Experts of a small language model: 96 quick GELU neurons an expert.
Below are experts of layer 7 (counted from 0) of a mixture-of-experts language model. Rows are named router (the router's row for the expert) and show model dimensions 0-63. Each number is 200 + 30 x the weight over its row's rms, rounded and kept within 0 to 999.
After each expert's rows: "mostly gets" lists some tokens that are sent to it at least half of the time. This comes from a sample of Wikipedia text that the model never trained on.

# expert 1
router,209,143,177,209,197,177,176,206,148,185,168,231,238,170,171,196,225,185,153,214,243,198,188,168,217,190,145,144,209,177,234,207,169,202,224,262,184,240,166,188,148,196,215,198,176,283,180,264,162,201,241,192,207,244,209,239,204,244,206,208,216,160,194,185
mostly gets: " Man", " League", " Cup", " Rock", " Go", " Day"

# expert 13
router,184,181,161,171,218,159,225,178,162,207,171,197,221,268,168,165,218,175,181,190,253,227,165,242,233,187,127,193,237,211,187,189,226,219,217,219,220,211,154,195,167,242,220,158,206,211,220,172,163,192,222,156,220,230,256,212,209,222,209,226,199,200,205,224
mostly gets: ":", "|", " |", " —;", ";", " /"

# expert 2
router,190,186,183,201,174,244,170,148,210,162,168,230,234,193,169,202,198,189,180,168,230,195,180,156,215,197,173,172,212,221,231,172,143,197,174,214,195,233,156,211,168,237,223,210,199,262,199,165,264,181,168,155,200,171,243,236,243,188,209,179,163,194,195,165
mostly gets: ",", " the", " The", "The", "),", "\","

# expert 9
router,181,180,181,169,178,176,196,165,236,177,192,206,208,210,189,179,222,150,178,161,211,212,162,200,202,208,245,220,262,214,193,163,186,226,158,217,240,239,190,208,152,164,212,238,256,280,213,236,167,197,206,170,209,180,219,233,191,246,172,180,217,227,172,210
mostly gets: "–", " =\n\n", "/", " began", " him", " it"

# expert 14
router,198,154,171,189,206,204,239,124,205,205,196,223,228,219,170,140,197,171,169,212,230,204,157,165,187,198,193,197,201,187,202,183,234,221,145,226,202,235,181,259,170,207,218,199,161,236,262,236,183,188,223,184,204,272,241,291,216,209,191,201,225,154,167,216
mostly gets: " including", " such", " because", " if", " include", " those"

# expert 12
router,196,207,191,166,231,211,160,162,209,189,188,209,207,229,184,222,201,181,214,181,235,185,199,208,221,227,232,203,248,220,216,192,229,256,197,165,207,230,220,252,178,236,203,248,173,255,211,262,158,188,212,175,170,189,231,223,235,249,246,163,191,172,181,203
mostly gets: " in", " In", "In", " w", " out", " en"

# expert 5
router,183,189,179,191,223,165,210,185,205,222,197,188,197,229,222,158,202,206,189,157,236,194,188,173,230,230,191,178,230,199,167,199,243,224,243,202,189,238,202,167,171,197,218,196,190,199,280,219,185,188,178,223,300,261,225,249,208,261,202,162,122,192,195,194
mostly gets: ".", " n", ").", " st", " g", "\"."

# expert 8
router,195,134,158,228,266,228,233,155,191,195,190,218,175,193,231,184,198,179,182,229,217,213,182,184,136,235,211,200,190,218,225,144,196,247,176,239,235,246,176,154,165,176,205,197,218,196,223,234,210,200,201,169,247,237,256,218,202,219,175,188,215,194,211,141
mostly gets: " had", " were", " are", " his", " he", " has"

# expert 15
router,222,194,175,173,222,159,161,186,131,170,177,221,227,208,180,175,217,208,141,221,240,199,194,242,199,204,203,223,182,213,220,139,201,266,185,227,228,270,202,180,176,201,244,227,163,238,237,228,212,228,213,156,186,221,241,220,199,256,196,151,183,179,246,205
mostly gets: "10", "16", "14", " three", "11", "15"

# expert 4
router,194,169,183,245,163,175,219,179,167,194,196,192,268,189,162,163,223,200,176,235,237,231,197,202,256,220,204,189,200,175,229,125,188,237,193,201,224,233,214,205,159,159,198,225,212,251,224,188,128,191,198,140,200,260,253,247,211,222,138,203,167,209,186,200
mostly gets: "201", "199", "198", "197", "196", "202"

# expert 0
router,183,192,181,238,176,188,208,193,162,195,214,214,238,243,192,186,218,154,153,228,209,227,168,207,224,222,161,204,217,191,243,153,215,213,177,236,242,221,206,163,205,182,173,220,208,191,238,156,187,174,181,181,204,216,200,220,229,240,190,173,196,159,184,205
mostly gets: " M", " and", " to", " P", " H", " K"

# expert 11
router,216,191,180,157,181,192,170,172,176,183,202,220,227,147,205,204,193,183,150,256,241,225,228,191,218,193,205,192,217,245,217,190,166,217,167,200,197,187,175,202,194,220,266,177,170,228,168,230,166,178,222,158,236,256,245,223,225,237,157,181,213,188,225,223
mostly gets: ")", "==", ".\n\n", "\"", "===", "\n\n"

# expert 10
router,168,200,162,197,170,165,201,144,181,157,173,204,233,195,190,176,188,171,163,214,200,195,153,196,180,190,152,200,199,234,200,190,211,249,157,213,195,189,180,205,172,190,223,205,214,224,219,272,180,194,199,221,224,226,238,210,163,260,177,194,186,176,222,172
mostly gets: " (", " ", " \"", " $", "^{", " −"

# expert 7
router,176,148,189,162,194,205,235,226,165,200,197,210,266,196,208,170,214,178,214,225,233,203,182,156,230,192,166,201,233,229,231,216,208,228,200,215,213,216,191,227,185,187,206,209,208,269,235,275,178,156,245,188,225,190,229,229,198,236,148,191,166,167,229,196
mostly gets: " William", " James", " David", " George", " John", " Charles"

# expert 6
router,176,143,164,144,196,183,196,149,191,171,205,223,226,197,179,164,238,206,203,208,212,206,192,198,169,190,196,166,208,244,225,157,202,228,191,189,194,235,181,128,134,239,208,175,211,255,234,248,187,187,233,193,185,249,216,219,215,214,202,204,193,166,215,204
mostly gets: " family", " group", " game", " album", " father", " player"

# expert 3
router,205,205,131,194,156,227,191,142,179,177,135,181,238,208,168,156,187,185,209,243,229,212,150,195,210,198,222,189,233,253,201,148,192,224,180,180,229,218,195,197,198,246,208,168,219,196,190,258,149,219,212,169,220,256,220,215,248,270,189,211,196,199,157,199
mostly gets: "″N", " Total", "idae", "°E", "″E", " footballer"